From a checkpoint of a small mixture-of-experts model trained on Wikipedia.
Experts: 2 picks a token, a sigmoid router.
Training: 435M tokens, 5989 steps.
Below are experts of layer 2 (counted from 0) of a mixture-of-experts language model. Rows are named router (the router's row for the expert), gate (a neuron's input weights, with its number), up (a neuron's input weights, with its number), down (a neuron's output weights, with its number) and show model dimensions 0-255. Each number is 50 + 12 x the weight over its row's rms, rounded and kept within 0 to 99.
After each expert's rows: a language model's description of what the expert responds to; "comes after" lists some tokens at least twice as common just before its tokens as in all text. This comes from a sample of Wikipedia text that the model never trained on. Tokens count by the router's weight.

# expert 21
router:35 33 59 43 51 48 50 53 60 15 47 51 50 67 55 84 49 73 66 39 50 47 58 66 44 43 52 40 44 57 43 46 49 33 51 53 53 38 34 46 58 30 45 55 53 75 50 42 64 61 41 44 43 44 59 43 58 50 63 36 49 45 43 78 63 54 57 66 52 30 43 31 50 49 49 52 52 64 57 57 46 33 49 53 59 51 55 58 37 66 50 45 56 41 47 45 50 53 44 51 56 59 54 58 57 38 44 44 52 78 26 49 52 46 39 37 58 67 55 44 60 58 55 38 46 82 45 57 77 42 44 44 68 45 13 50 36 51 60 41 43 43 53 58 75 60 44 49 43 44 51 29 28 43 42 44 64 40 63 41 51 43 56 40 35 43 57 49 57 56 65 27 45 55 36 52 47 27 46 19 49 66 36 34 44 68 79 47 58 71 51 67 39 17 54 78 65 45 43 46 55 48 38 50 48 41 58 65 29 58 56 53 48 57 43 67 56 36 75 45 55 55 33 43 45 40 33 54 62 37 49 48 46 33 38 32 44 46 21 27 21 47 42 33 44 38 48 50 41 63 59 44 53 46 54 45
gate1:44 63 55 45 51 55 59 48 39 66 56 51 59 38 47 34 43 53 63 44 60 48 43 60 41 45 23 37 37 66 37 47 56 41 47 36 54 51 70 64 29 42 39 46 56 38 56 63 53 66 55 41 54 27 48 49 35 54 34 48 41 45 70 75 58 44 43 62 32 53 57 45 44 39 47 43 86 54 45 54 44 55 50 51 68 37 45 71 42 25 57 55 60 43 31 63 46 53 25 55 58 49 56 64 57 66 37 32 38 37 42 47 51 64 36 30 36 77 49 38 72 33 61 35 40 48 60 56 34 55 51 66 53 54 47 58 67 36 40 55 42 54 31 20 53 56 45 65 53 45 43 46 61 25 67 57 29 50 44 45 35 42 59 47 40 52 44 52 54 44 57 60 53 31 51 60 52 41 56 62 62 30 45 52 59 43 49 50 41 41 53 42 83 59 32 57 55 38 76 51 23 30 71 42 69 83 38 46 53 49 52 71 49 54 67 55 41 49 49 50 36 44 51 63 60 77 44 48 30 77 58 39 42 38 62 66 57 64 47 59 41 64 52 43 52 52 66 49 59 55 75 62 63 64 40 45
up1:51 45 49 37 52 62 57 32 42 62 35 35 38 49 63 35 51 64 52 57 45 64 45 39 48 67 40 49 55 54 49 48 55 47 59 42 49 45 63 38 54 45 48 25 32 43 61 60 51 32 49 24 44 37 60 68 39 55 44 49 51 49 72 78 30 34 47 40 22 47 50 44 57 38 55 41 55 58 39 56 46 55 42 41 66 51 50 79 22 16 73 56 43 41 33 41 42 43 47 51 65 25 47 85 59 52 38 36 43 26 43 59 41 27 54 35 42 75 64 45 60 34 52 44 52 50 56 53 37 68 41 44 49 37 47 64 37 56 63 50 41 40 53 19 49 48 51 61 58 57 35 48 56 31 51 50 36 40 51 45 45 30 60 50 55 63 44 32 51 52 62 57 56 31 58 42 40 54 60 53 58 43 66 45 52 54 24 42 57 32 40 31 50 51 51 53 64 44 53 44 57 39 63 29 56 63 62 61 56 29 38 60 35 47 36 62 40 58 45 58 25 48 50 56 27 74 31 52 35 74 53 60 61 30 48 65 48 60 47 59 53 64 63 25 45 30 50 43 69 37 51 37 60 52 45 58
down1:33 57 55 52 69 53 61 45 48 51 53 54 48 60 72 44 44 58 42 56 53 67 34 52 71 62 31 65 46 50 51 34 44 51 44 34 38 64 46 65 49 41 31 56 40 41 44 31 41 41 53 50 50 32 67 48 46 47 44 28 26 71 58 44 36 43 48 36 42 54 36 59 59 68 43 43 45 54 69 37 43 64 48 39 59 36 64 56 48 41 64 76 43 57 31 46 78 41 59 59 56 63 51 62 68 43 51 54 52 46 21 57 50 60 52 49 48 60 44 49 34 62 70 47 46 45 61 58 28 21 35 72 43 33 35 57 42 43 48 50 19 46 55 34 73 40 66 54 42 60 47 67 50 55 44 51 22 48 40 42 58 54 62 51 36 46 31 55 33 40 57 62 57 50 56 40 21 61 53 37 58 36 28 37 49 60 58 64 54 55 41 59 53 43 68 59 62 45 50 37 70 48 55 35 55 54 60 68 57 53 49 52 67 57 59 51 37 62 40 74 35 51 76 72 51 71 31 50 35 59 79 36 47 60 38 16 44 51 43 32 39 60 51 45 38 36 41 35 54 49 60 39 52 55 39 42
What it handles: Determiners and possessive 's. Articles the and The, in, possessive 's, and its or this starting noun phrases, often after of or in, plus adjectives like entire.
comes after: " of", " in", ".", " for", " to", " at"

# expert 12
router:35 39 62 48 48 49 23 59 48 28 66 60 48 83 48 46 56 65 55 56 52 28 54 63 46 63 47 48 50 53 31 46 42 73 56 41 49 51 27 67 48 31 51 46 54 74 56 47 47 42 49 45 36 36 79 69 49 20 47 77 32 63 42 46 55 60 43 53 45 34 46 57 50 60 64 50 51 46 55 48 50 31 60 46 53 43 62 52 60 49 55 44 52 44 52 45 57 31 60 48 47 58 07 57 60 45 57 61 69 50 40 44 39 71 56 33 54 58 77 35 20 50 46 39 51 62 37 38 46 26 56 45 68 39 42 50 51 64 57 46 55 38 56 56 61 60 47 51 43 55 53 37 32 55 23 52 47 39 75 57 46 53 51 30 49 47 45 52 54 40 72 50 20 52 32 44 62 43 33 25 35 53 29 43 55 54 63 35 78 45 49 49 46 47 58 54 23 19 43 43 53 57 43 54 53 54 46 69 46 28 64 32 47 33 50 51 53 60 68 50 53 56 44 45 39 32 27 40 57 42 51 59 58 50 59 44 33 34 22 50 46 46 48 39 55 43 46 37 46 50 56 57 42 49 48 43
gate3:55 44 48 57 47 65 54 26 59 69 33 37 51 46 39 57 52 37 49 54 56 47 50 54 30 29 31 53 56 55 64 52 30 58 51 59 38 47 57 64 37 44 52 83 56 48 37 47 32 68 42 63 56 48 87 48 50 27 43 33 38 54 58 42 51 36 67 58 70 35 75 31 69 35 45 40 37 53 08 66 32 41 40 44 53 40 36 35 46 44 45 54 45 53 58 36 47 62 49 74 68 40 59 46 57 45 29 46 28 48 64 41 65 52 51 54 57 65 47 62 48 35 40 37 39 54 47 65 38 53 76 67 60 61 52 21 48 46 38 58 38 50 49 58 62 40 32 50 66 29 42 53 48 53 65 40 40 52 49 50 38 42 31 44 58 52 37 42 56 46 52 44 63 55 52 60 46 41 70 48 51 42 41 35 79 48 51 52 38 52 34 43 49 53 39 46 49 35 47 42 58 58 58 53 39 67 26 50 59 57 52 34 21 55 61 66 53 43 39 32 41 63 45 59 44 62 61 60 61 44 61 35 40 34 46 69 60 76 62 42 73 45 38 50 57 59 57 64 54 58 51 73 40 63 53 61
up3:61 32 50 69 57 57 51 54 53 62 37 63 61 53 36 57 51 68 19 45 58 50 36 48 47 57 63 43 34 69 41 66 33 45 39 52 62 67 45 64 53 51 19 29 45 60 46 61 59 26 44 39 47 53 47 50 57 45 40 51 56 59 45 72 40 72 45 37 45 75 49 50 53 42 50 46 59 49 51 51 33 59 44 28 50 45 43 60 62 72 60 54 62 46 77 43 43 51 34 61 47 59 65 43 38 66 46 47 54 48 55 41 45 42 43 44 39 50 58 56 59 71 31 57 57 58 54 45 64 58 25 58 52 70 44 55 58 40 19 57 38 59 43 41 63 61 54 64 18 31 52 64 30 33 53 62 27 54 43 45 67 52 84 54 53 44 59 33 43 76 43 51 66 60 32 42 49 54 60 56 55 61 57 62 35 47 44 55 53 26 70 64 37 52 47 40 32 78 38 53 59 61 45 24 39 64 63 60 62 39 64 44 47 61 72 48 64 54 37 50 45 69 45 52 56 52 60 35 31 40 23 47 49 49 23 57 41 63 55 40 45 57 55 46 63 39 62 39 62 41 50 46 43 45 66 48
down3:39 66 43 49 51 44 72 45 53 53 39 45 44 62 45 43 35 67 57 35 57 67 56 58 35 52 44 55 28 49 48 57 35 34 46 49 51 43 48 64 65 56 47 74 56 31 42 52 32 31 43 71 35 53 35 52 62 64 40 53 41 65 95 45 47 52 54 51 58 73 69 42 63 45 51 61 45 49 75 36 70 53 35 38 58 37 38 62 41 48 49 65 60 54 63 44 45 61 51 47 51 55 61 44 64 53 32 37 50 65 65 60 31 51 61 51 56 37 75 37 64 42 59 40 40 71 50 53 52 35 62 63 54 38 62 41 52 52 50 23 41 36 43 61 65 47 30 52 46 52 53 58 46 20 29 56 51 47 56 39 58 46 55 50 31 44 41 46 45 73 68 43 52 52 46 77 61 41 44 72 50 67 54 56 54 62 46 41 25 39 44 62 39 49 34 43 50 51 42 50 31 40 73 47 27 74 61 53 67 65 26 52 38 51 47 59 42 49 54 50 63 47 48 62 63 41 63 38 35 44 47 56 32 44 43 62 62 52 56 55 94 56 49 30 64 71 51 49 31 46 61 50 44 47 60 42
What it handles: Spaces before numbers. Bare space tokens in tables and score lists before numbers or dates, plus some past-tense verbs such as killed, took, developed.
comes after: " |", "|", ";", " in", "\n", ":"

# expert 23
router:36 50 51 53 47 67 72 19 51 65 48 54 47 62 57 54 50 70 58 39 40 37 26 48 36 45 53 63 50 41 55 38 40 60 46 33 48 54 48 78 53 59 54 59 49 75 56 58 41 64 63 38 79 39 58 30 33 44 52 57 55 58 46 56 50 55 44 41 50 42 46 45 46 53 64 42 53 76 47 51 26 28 64 29 75 52 26 44 53 70 59 54 28 44 63 33 44 51 63 50 54 45 65 56 56 60 49 36 52 36 41 32 54 16 47 52 53 62 61 54 33 41 48 66 51 52 45 49 29 48 35 51 37 51 53 55 40 60 45 54 51 34 45 50 47 30 43 55 45 60 71 59 62 54 61 55 50 46 47 55 46 55 55 15 52 49 63 54 50 42 45 51 42 44 60 43 43 60 34 25 52 69 60 40 31 63 56 51 64 34 68 53 68 58 55 70 48 38 62 56 53 52 33 41 59 58 55 24 53 60 62 63 60 50 57 54 89 44 41 41 56 38 36 46 42 57 72 36 33 33 41 48 48 55 45 49 32 42 59 72 52 58 59 16 53 50 75 53 48 60 41 50 47 34 56 23
gate1:56 47 47 67 40 46 58 51 40 47 52 50 55 47 26 65 34 41 25 34 21 60 44 74 74 56 32 42 61 29 39 43 66 42 64 68 36 67 58 46 35 66 47 47 55 36 53 45 52 55 39 42 68 50 64 57 66 49 62 51 54 38 44 39 34 47 44 58 53 54 51 27 52 29 40 46 64 59 55 25 43 59 31 59 53 54 38 60 36 54 47 49 54 65 44 48 46 54 76 50 59 54 74 55 41 53 45 64 56 34 45 56 38 49 55 52 61 36 54 38 59 36 56 51 84 57 44 49 53 61 72 64 26 65 56 56 55 45 52 45 50 52 67 46 49 53 49 68 42 46 38 53 61 53 67 73 56 37 44 32 44 53 55 48 53 51 48 32 62 73 64 38 41 59 30 59 43 41 44 70 52 39 45 32 69 50 40 35 48 55 46 52 34 49 42 44 58 35 63 54 32 47 59 37 57 57 40 54 49 29 21 37 57 60 53 63 38 54 31 57 36 67 51 61 41 60 46 35 66 30 40 47 51 28 58 67 37 36 55 44 41 23 53 68 47 55 30 32 60 38 72 66 71 67 56 69
up1:54 52 59 42 38 53 52 57 57 47 46 55 48 53 44 46 46 58 35 56 27 72 51 54 65 67 55 50 42 41 33 59 43 58 60 59 51 52 62 53 29 21 65 52 31 44 65 44 57 28 57 65 49 46 41 37 55 59 44 83 42 57 46 39 65 26 63 37 39 52 48 50 65 45 54 33 63 44 45 68 34 40 53 65 40 50 65 61 65 55 61 42 57 46 61 62 54 45 25 31 39 63 45 46 45 68 67 47 67 60 36 65 51 60 50 34 46 64 57 40 59 42 41 73 64 46 26 49 57 46 59 35 71 35 59 60 58 30 50 47 66 42 57 33 64 81 45 47 45 49 37 73 50 45 55 36 44 69 51 50 38 49 74 54 48 32 64 72 46 46 59 42 50 43 50 51 57 58 51 57 37 47 59 72 54 59 50 36 71 47 53 61 44 87 36 43 20 52 41 49 45 49 46 30 47 47 83 49 50 37 45 68 69 69 73 57 61 68 27 71 61 51 56 21 46 51 48 48 49 46 44 52 69 59 58 53 38 58 56 54 41 34 31 45 46 53 53 65 54 62 53 62 51 65 49 42
down1:39 76 42 52 50 47 52 48 42 62 26 49 33 39 53 27 42 69 32 30 39 43 56 53 53 43 60 32 37 56 54 61 67 48 48 46 51 42 67 59 29 56 46 46 46 43 35 55 60 45 51 52 46 52 42 34 60 56 57 55 49 49 28 53 63 40 39 45 48 53 61 52 44 47 73 43 37 26 69 52 39 50 44 46 74 37 48 41 53 54 54 31 81 36 60 65 45 51 54 50 66 39 71 56 45 48 52 52 65 45 15 63 44 50 52 38 69 48 56 34 53 59 65 57 60 19 41 54 44 69 64 35 41 37 67 45 54 36 49 57 77 25 53 53 53 48 46 39 27 54 50 55 39 59 33 36 68 58 49 58 46 74 55 24 50 57 48 59 47 33 41 40 59 53 49 31 55 61 31 43 49 33 48 54 45 52 53 45 42 27 43 47 30 49 34 70 31 56 55 48 43 45 67 36 46 56 48 28 76 57 45 63 61 44 45 31 76 49 42 56 42 62 55 40 56 57 61 73 54 66 55 60 20 40 56 53 56 67 45 74 36 49 47 32 40 63 44 67 23 60 50 51 51 37 48 68
What it handles: Numbers in tables. Standalone small numbers and digits in sports, league and score tables, such as 8, 12, 0, plus the word school in High school.
comes after: " ", "–", ".", " (", "°", "′"

# expert 20
router:34 57 64 42 57 64 50 51 56 47 61 37 41 56 55 31 56 57 58 49 48 48 55 50 41 57 51 57 54 47 45 37 51 57 53 47 55 45 34 47 61 30 55 40 50 88 46 51 53 28 31 70 33 29 67 55 50 63 47 62 34 60 58 40 71 62 27 69 33 26 61 52 64 39 56 33 63 61 52 58 41 28 63 69 53 36 61 66 54 48 56 42 60 36 44 34 51 47 48 50 53 50 46 62 53 49 62 58 65 47 31 46 45 67 80 26 43 63 69 28 32 49 44 38 46 77 46 41 23 44 66 41 65 48 30 43 35 43 58 59 44 38 62 52 72 62 38 51 52 78 54 51 34 52 31 43 41 40 65 50 49 54 36 51 48 58 47 48 56 33 69 50 26 53 55 41 64 67 37 68 49 42 41 28 54 64 45 51 77 48 29 55 66 48 48 63 30 19 37 47 54 56 34 63 57 33 43 60 57 35 58 62 47 39 60 53 55 65 61 73 62 52 58 53 52 28 30 57 56 46 48 63 64 49 44 37 30 58 45 52 57 64 46 47 54 53 54 42 45 57 60 65 34 55 47 39
gate2:47 38 46 35 58 39 41 27 67 55 60 38 48 48 30 52 42 34 47 54 46 60 49 54 40 51 61 44 40 43 43 46 27 51 65 39 62 75 30 59 55 58 57 45 58 57 50 63 43 52 45 55 58 89 41 44 53 65 41 65 64 40 38 46 54 37 67 39 52 39 47 64 47 59 48 69 38 53 39 21 43 65 37 50 52 42 52 55 39 51 53 56 47 49 44 57 30 60 63 61 50 47 58 64 33 49 44 45 47 57 44 78 45 17 55 58 61 31 46 45 74 61 74 48 36 57 42 58 58 57 61 54 53 39 42 44 66 39 31 32 46 48 42 29 19 53 49 27 48 23 44 86 65 58 54 48 37 33 40 63 53 51 70 52 49 53 51 47 46 53 38 53 54 20 51 49 55 49 66 50 47 55 41 46 60 34 63 60 50 66 50 46 40 38 37 40 58 44 42 57 22 65 51 27 67 64 49 55 47 59 59 25 54 59 48 62 28 52 48 59 42 56 48 73 52 73 61 52 40 47 50 39 25 66 48 61 56 27 59 45 57 30 43 58 56 34 69 39 54 50 33 59 74 55 48 57
up2:40 42 54 85 58 43 32 44 75 56 58 35 50 42 43 47 46 45 50 26 51 43 41 41 37 59 58 54 59 52 45 48 47 52 36 53 53 59 48 40 36 34 53 47 41 62 43 45 66 45 41 46 49 57 49 51 49 50 46 50 39 73 66 51 56 50 64 44 46 47 66 21 46 47 30 17 54 64 59 48 44 54 44 43 58 45 33 45 27 45 77 51 39 61 54 68 53 53 61 56 57 40 55 49 52 48 24 68 42 38 64 43 52 45 56 64 34 37 58 41 57 47 41 40 71 68 31 54 60 37 58 43 40 62 40 56 28 52 49 30 65 53 60 29 76 72 70 58 58 62 49 36 67 70 54 68 49 52 32 54 44 39 53 67 37 42 24 40 49 33 43 39 58 60 42 53 71 45 32 28 62 54 49 72 58 65 38 56 62 60 52 50 63 34 57 49 47 28 52 73 54 47 64 45 66 36 48 59 47 45 51 39 45 45 59 75 28 71 27 43 78 46 51 49 44 46 47 66 61 52 60 62 57 58 44 56 58 45 57 39 34 38 38 49 66 38 54 53 39 34 31 62 50 60 75 71
down2:81 42 41 70 57 61 49 67 39 55 50 31 38 60 72 50 51 34 39 34 42 37 60 37 33 54 60 73 72 41 50 33 40 41 16 65 61 51 52 56 48 60 35 45 35 50 37 51 38 40 40 45 49 37 64 54 73 33 41 32 35 40 41 37 54 64 45 39 46 73 43 62 55 53 56 58 51 67 62 32 43 55 34 51 49 48 61 45 44 49 31 67 30 59 48 72 42 66 26 42 54 58 38 59 36 69 51 52 53 39 43 55 47 61 37 49 42 51 27 60 50 48 43 45 59 36 44 34 37 49 68 52 38 77 64 34 61 22 48 50 67 56 45 47 59 70 51 45 51 49 53 47 60 46 50 39 37 79 50 50 41 62 43 47 51 37 71 39 57 39 81 45 59 42 43 62 50 58 27 55 65 47 58 51 46 51 47 62 43 47 37 49 60 49 49 49 61 45 41 30 66 48 60 44 54 52 55 35 48 35 56 75 34 43 49 53 51 42 63 54 56 50 52 55 25 42 53 79 39 62 41 58 37 43 60 49 38 48 61 51 49 50 58 60 55 80 30 39 52 56 52 77 29 29 51 27
What it handles: Spaces, abbreviations, numbers. Spaces before numbers in tables and coordinates, year piece 201, and abbreviations such as USA, US, UK, MF, TV, plus infobox field names.
comes after: " |", "|", "-", ":", " (", ";"

# expert 15
router:53 48 53 54 46 41 34 15 51 30 48 40 39 75 54 46 60 59 51 58 50 47 60 42 57 61 64 47 47 61 53 56 52 68 44 45 59 50 42 69 47 26 63 56 47 59 63 52 60 49 68 50 54 25 29 50 72 81 67 71 37 40 54 37 49 34 49 56 49 59 38 55 44 70 53 61 42 60 44 54 53 22 62 58 55 42 36 31 67 37 42 62 56 25 51 47 68 49 49 54 61 61 64 76 71 71 55 40 38 38 33 68 54 58 64 48 52 70 40 44 67 40 37 49 33 47 43 47 68 65 30 40 75 35 58 49 54 36 45 41 43 47 57 66 56 56 58 42 47 51 50 19 45 51 58 67 47 42 63 59 50 36 59 37 57 48 58 61 45 61 38 34 32 35 39 48 47 44 50 33 46 39 48 53 40 46 58 46 68 43 54 55 59 67 62 53 48 51 27 43 51 51 42 52 24 49 41 50 60 35 46 49 50 29 37 43 61 06 58 63 41 51 57 52 40 27 18 54 54 60 58 52 54 49 56 77 44 50 59 52 61 49 44 59 53 59 47 41 49 40 48 46 39 77 71 37
gate1:45 73 46 59 43 66 67 54 41 89 67 39 48 41 65 60 57 42 70 50 42 42 37 38 56 42 46 44 63 47 36 45 68 37 27 43 29 38 46 48 49 70 45 46 73 54 68 56 63 71 48 37 56 63 44 32 73 51 46 47 68 61 67 57 45 52 52 66 50 23 48 68 50 53 56 43 24 44 49 56 49 51 39 28 61 61 66 38 29 50 26 61 42 50 35 55 46 65 58 51 74 26 49 58 52 59 68 64 65 51 30 37 21 45 49 49 71 50 41 63 45 54 57 66 45 50 50 46 33 44 58 59 52 64 40 34 39 71 49 61 46 60 43 56 54 59 57 50 51 30 50 38 53 46 40 55 83 60 59 38 45 63 47 48 50 53 47 33 50 56 47 58 58 32 51 55 28 46 37 51 28 51 63 36 39 23 37 56 43 53 44 77 60 61 65 60 70 54 45 56 50 53 37 65 42 46 61 36 28 58 34 54 34 65 61 31 46 53 34 63 67 42 49 52 63 49 71 70 42 38 54 50 44 56 52 24 57 46 50 33 50 47 54 49 62 46 43 42 53 52 64 49 43 43 45 38
up1:55 44 52 20 43 57 58 47 44 57 78 53 27 30 64 80 47 40 51 39 52 43 69 46 31 50 56 48 70 41 57 53 67 53 52 53 54 43 53 49 42 62 37 48 48 54 44 53 57 49 43 46 49 47 48 37 65 55 56 45 45 28 65 42 25 47 43 40 52 43 46 60 39 54 52 58 69 57 44 45 56 56 30 64 43 72 44 32 26 14 23 53 60 36 39 47 70 54 50 67 51 45 49 64 50 68 71 47 30 40 58 54 50 55 39 36 45 62 34 34 60 57 34 37 58 32 54 49 49 38 65 30 58 43 43 58 64 52 49 49 32 53 67 64 58 51 39 16 55 46 22 65 57 67 43 76 36 42 57 60 45 61 41 60 38 54 41 60 64 43 61 49 48 42 61 53 65 33 57 45 68 57 57 53 59 47 59 45 60 50 57 36 31 55 60 58 49 35 33 38 64 56 58 39 43 08 53 50 52 64 67 44 46 41 50 70 46 49 56 26 45 54 52 54 39 53 82 48 44 39 48 63 52 40 51 66 54 66 46 56 62 31 29 59 45 44 47 33 52 65 38 68 55 38 68 43
down1:41 45 44 38 51 51 82 43 42 51 56 43 57 56 61 46 43 66 57 40 39 58 26 50 63 38 18 33 45 71 39 52 55 51 52 43 50 34 53 70 51 54 49 71 26 46 56 56 47 50 56 55 54 52 53 56 72 42 84 55 53 63 53 50 24 52 39 44 53 65 67 51 31 40 63 30 37 57 33 31 46 35 47 39 39 51 54 48 55 43 44 61 35 38 45 45 55 67 52 50 55 60 53 35 42 62 43 63 36 33 46 43 48 49 54 50 63 53 70 45 56 50 34 65 46 33 64 53 60 46 44 42 33 77 57 48 63 39 62 60 59 45 46 64 54 54 54 64 54 30 69 37 41 54 66 58 33 81 57 50 52 32 60 76 55 40 60 48 53 57 56 66 49 62 46 41 34 60 56 18 69 62 61 56 40 65 46 43 54 38 75 31 37 48 59 37 36 58 58 49 53 62 50 57 48 19 36 35 69 29 69 42 62 52 53 51 50 73 43 64 34 71 69 45 29 61 46 60 38 48 60 35 48 59 51 48 49 50 49 43 50 32 59 29 32 35 55 43 60 38 36 49 70 63 53 43
What it handles: Year digits, past verbs. Final digit of years after 199 or 201, as in 1985, and past-tense verbs or participles like held, became, released, promoted.
comes after: "201", "200", "199", "202", " was", "198"

# expert 16
router:42 41 49 56 57 47 54 51 69 53 52 71 30 54 34 81 70 46 59 55 56 40 60 47 63 37 42 42 42 48 64 57 55 47 26 54 25 42 45 60 55 32 42 50 80 39 27 38 46 40 46 72 67 37 64 44 28 82 51 38 39 39 47 42 38 52 32 41 48 61 37 30 60 46 50 58 51 60 52 37 60 63 32 36 43 48 44 39 46 43 72 46 50 59 34 72 66 44 61 38 68 37 43 35 65 39 66 43 44 51 61 44 45 40 48 66 32 48 53 29 66 66 39 58 49 23 58 46 66 64 64 65 38 46 30 35 48 35 45 52 57 50 33 29 43 48 30 65 69 20 58 65 42 67 44 38 52 57 55 51 49 56 41 46 49 35 52 24 65 61 51 62 36 45 49 39 49 46 42 58 58 45 56 47 58 29 46 66 65 28 54 72 29 49 50 46 47 55 52 61 37 46 48 50 45 48 66 51 54 60 52 41 28 43 49 36 51 51 57 72 58 60 50 57 58 58 50 62 52 59 26 65 52 30 56 57 73 58 46 62 50 47 52 44 55 50 42 65 62 26 55 53 33 36 46 66
gate0:51 66 51 49 30 55 54 59 63 46 82 65 51 50 41 31 28 53 61 52 28 63 45 40 72 31 55 54 42 56 54 45 38 46 51 44 64 56 50 45 50 69 72 71 48 40 45 47 38 55 39 38 68 45 41 53 53 38 43 47 69 53 43 59 47 33 48 32 48 56 57 46 34 53 25 49 55 46 48 61 20 41 53 67 67 74 55 42 62 56 54 48 63 37 59 52 29 53 62 69 34 48 65 39 52 42 25 44 45 57 74 48 53 47 32 35 63 60 50 65 44 56 67 64 51 46 63 37 87 43 36 55 55 57 50 51 54 38 41 45 20 30 66 44 77 64 59 49 40 68 43 58 59 32 66 48 42 43 29 65 31 55 43 66 56 51 49 68 29 61 65 60 58 54 42 46 48 49 54 58 56 80 54 64 54 82 44 36 44 53 39 37 42 37 41 43 49 37 45 47 38 55 57 52 54 46 41 44 49 36 41 31 70 43 71 62 47 60 56 62 54 52 62 55 59 68 63 61 31 41 49 53 30 68 23 48 55 33 46 51 51 59 59 53 50 64 43 52 55 45 58 65 51 62 68 47
up0:50 56 46 72 42 23 41 55 50 43 61 46 37 49 62 48 51 51 48 59 46 45 58 43 55 57 59 40 72 56 65 61 21 44 44 31 16 38 48 57 49 35 41 44 48 39 67 42 73 48 53 37 56 39 43 67 41 64 58 43 47 53 47 37 32 32 57 52 47 62 58 48 64 38 26 41 34 63 51 52 28 52 34 28 43 54 58 49 41 25 63 54 54 48 46 46 57 34 45 57 31 42 45 59 78 63 69 42 32 40 86 41 10 47 51 64 52 54 41 57 43 41 53 68 27 45 48 77 73 45 48 76 37 46 53 52 39 50 67 55 51 51 32 64 60 59 52 50 63 59 57 49 54 56 63 43 47 46 73 18 51 44 36 55 48 53 45 44 46 60 64 32 47 56 54 31 57 62 57 32 44 46 58 71 74 54 33 56 63 63 47 43 41 54 52 72 63 42 31 35 51 51 60 31 67 56 44 44 44 30 69 43 25 55 61 47 69 43 45 65 41 49 52 34 40 47 52 56 43 53 51 54 54 42 59 49 45 35 48 48 53 52 35 57 41 66 46 43 58 50 27 38 41 46 67 42
down0:44 62 61 39 49 48 54 42 35 69 47 52 46 54 49 47 37 60 65 24 65 44 56 61 35 49 45 41 39 40 45 67 32 39 46 21 50 53 62 43 68 34 51 58 37 35 18 43 66 42 43 45 49 36 47 36 67 48 65 62 40 53 30 56 56 57 88 73 49 42 73 65 45 52 61 81 49 56 54 53 32 52 37 49 32 60 38 30 69 46 51 42 45 60 32 46 47 51 60 67 52 54 42 48 46 62 45 67 65 36 66 69 50 61 46 55 62 54 61 57 38 73 74 35 36 49 50 70 64 36 59 39 48 39 67 44 54 44 63 57 41 38 27 38 61 50 46 64 49 67 50 53 58 52 53 66 50 70 28 61 40 34 52 57 46 45 57 37 44 60 46 41 61 53 51 60 47 62 47 59 52 42 50 40 52 48 47 60 32 63 59 27 46 52 46 52 16 47 43 51 46 62 46 64 70 66 32 53 55 44 50 42 48 41 72 60 45 58 61 78 49 38 46 54 50 41 48 56 46 71 59 38 56 53 42 70 35 47 34 54 50 61 52 53 71 38 54 28 55 24 50 58 46 68 67 25
What it handles: Pronouns and "such as". Personal and possessive pronouns such as he, her, its, they, "such" in "such as", and the invisible character after coordinates.
comes after: " the", "\n", " The", " his", "The", " that"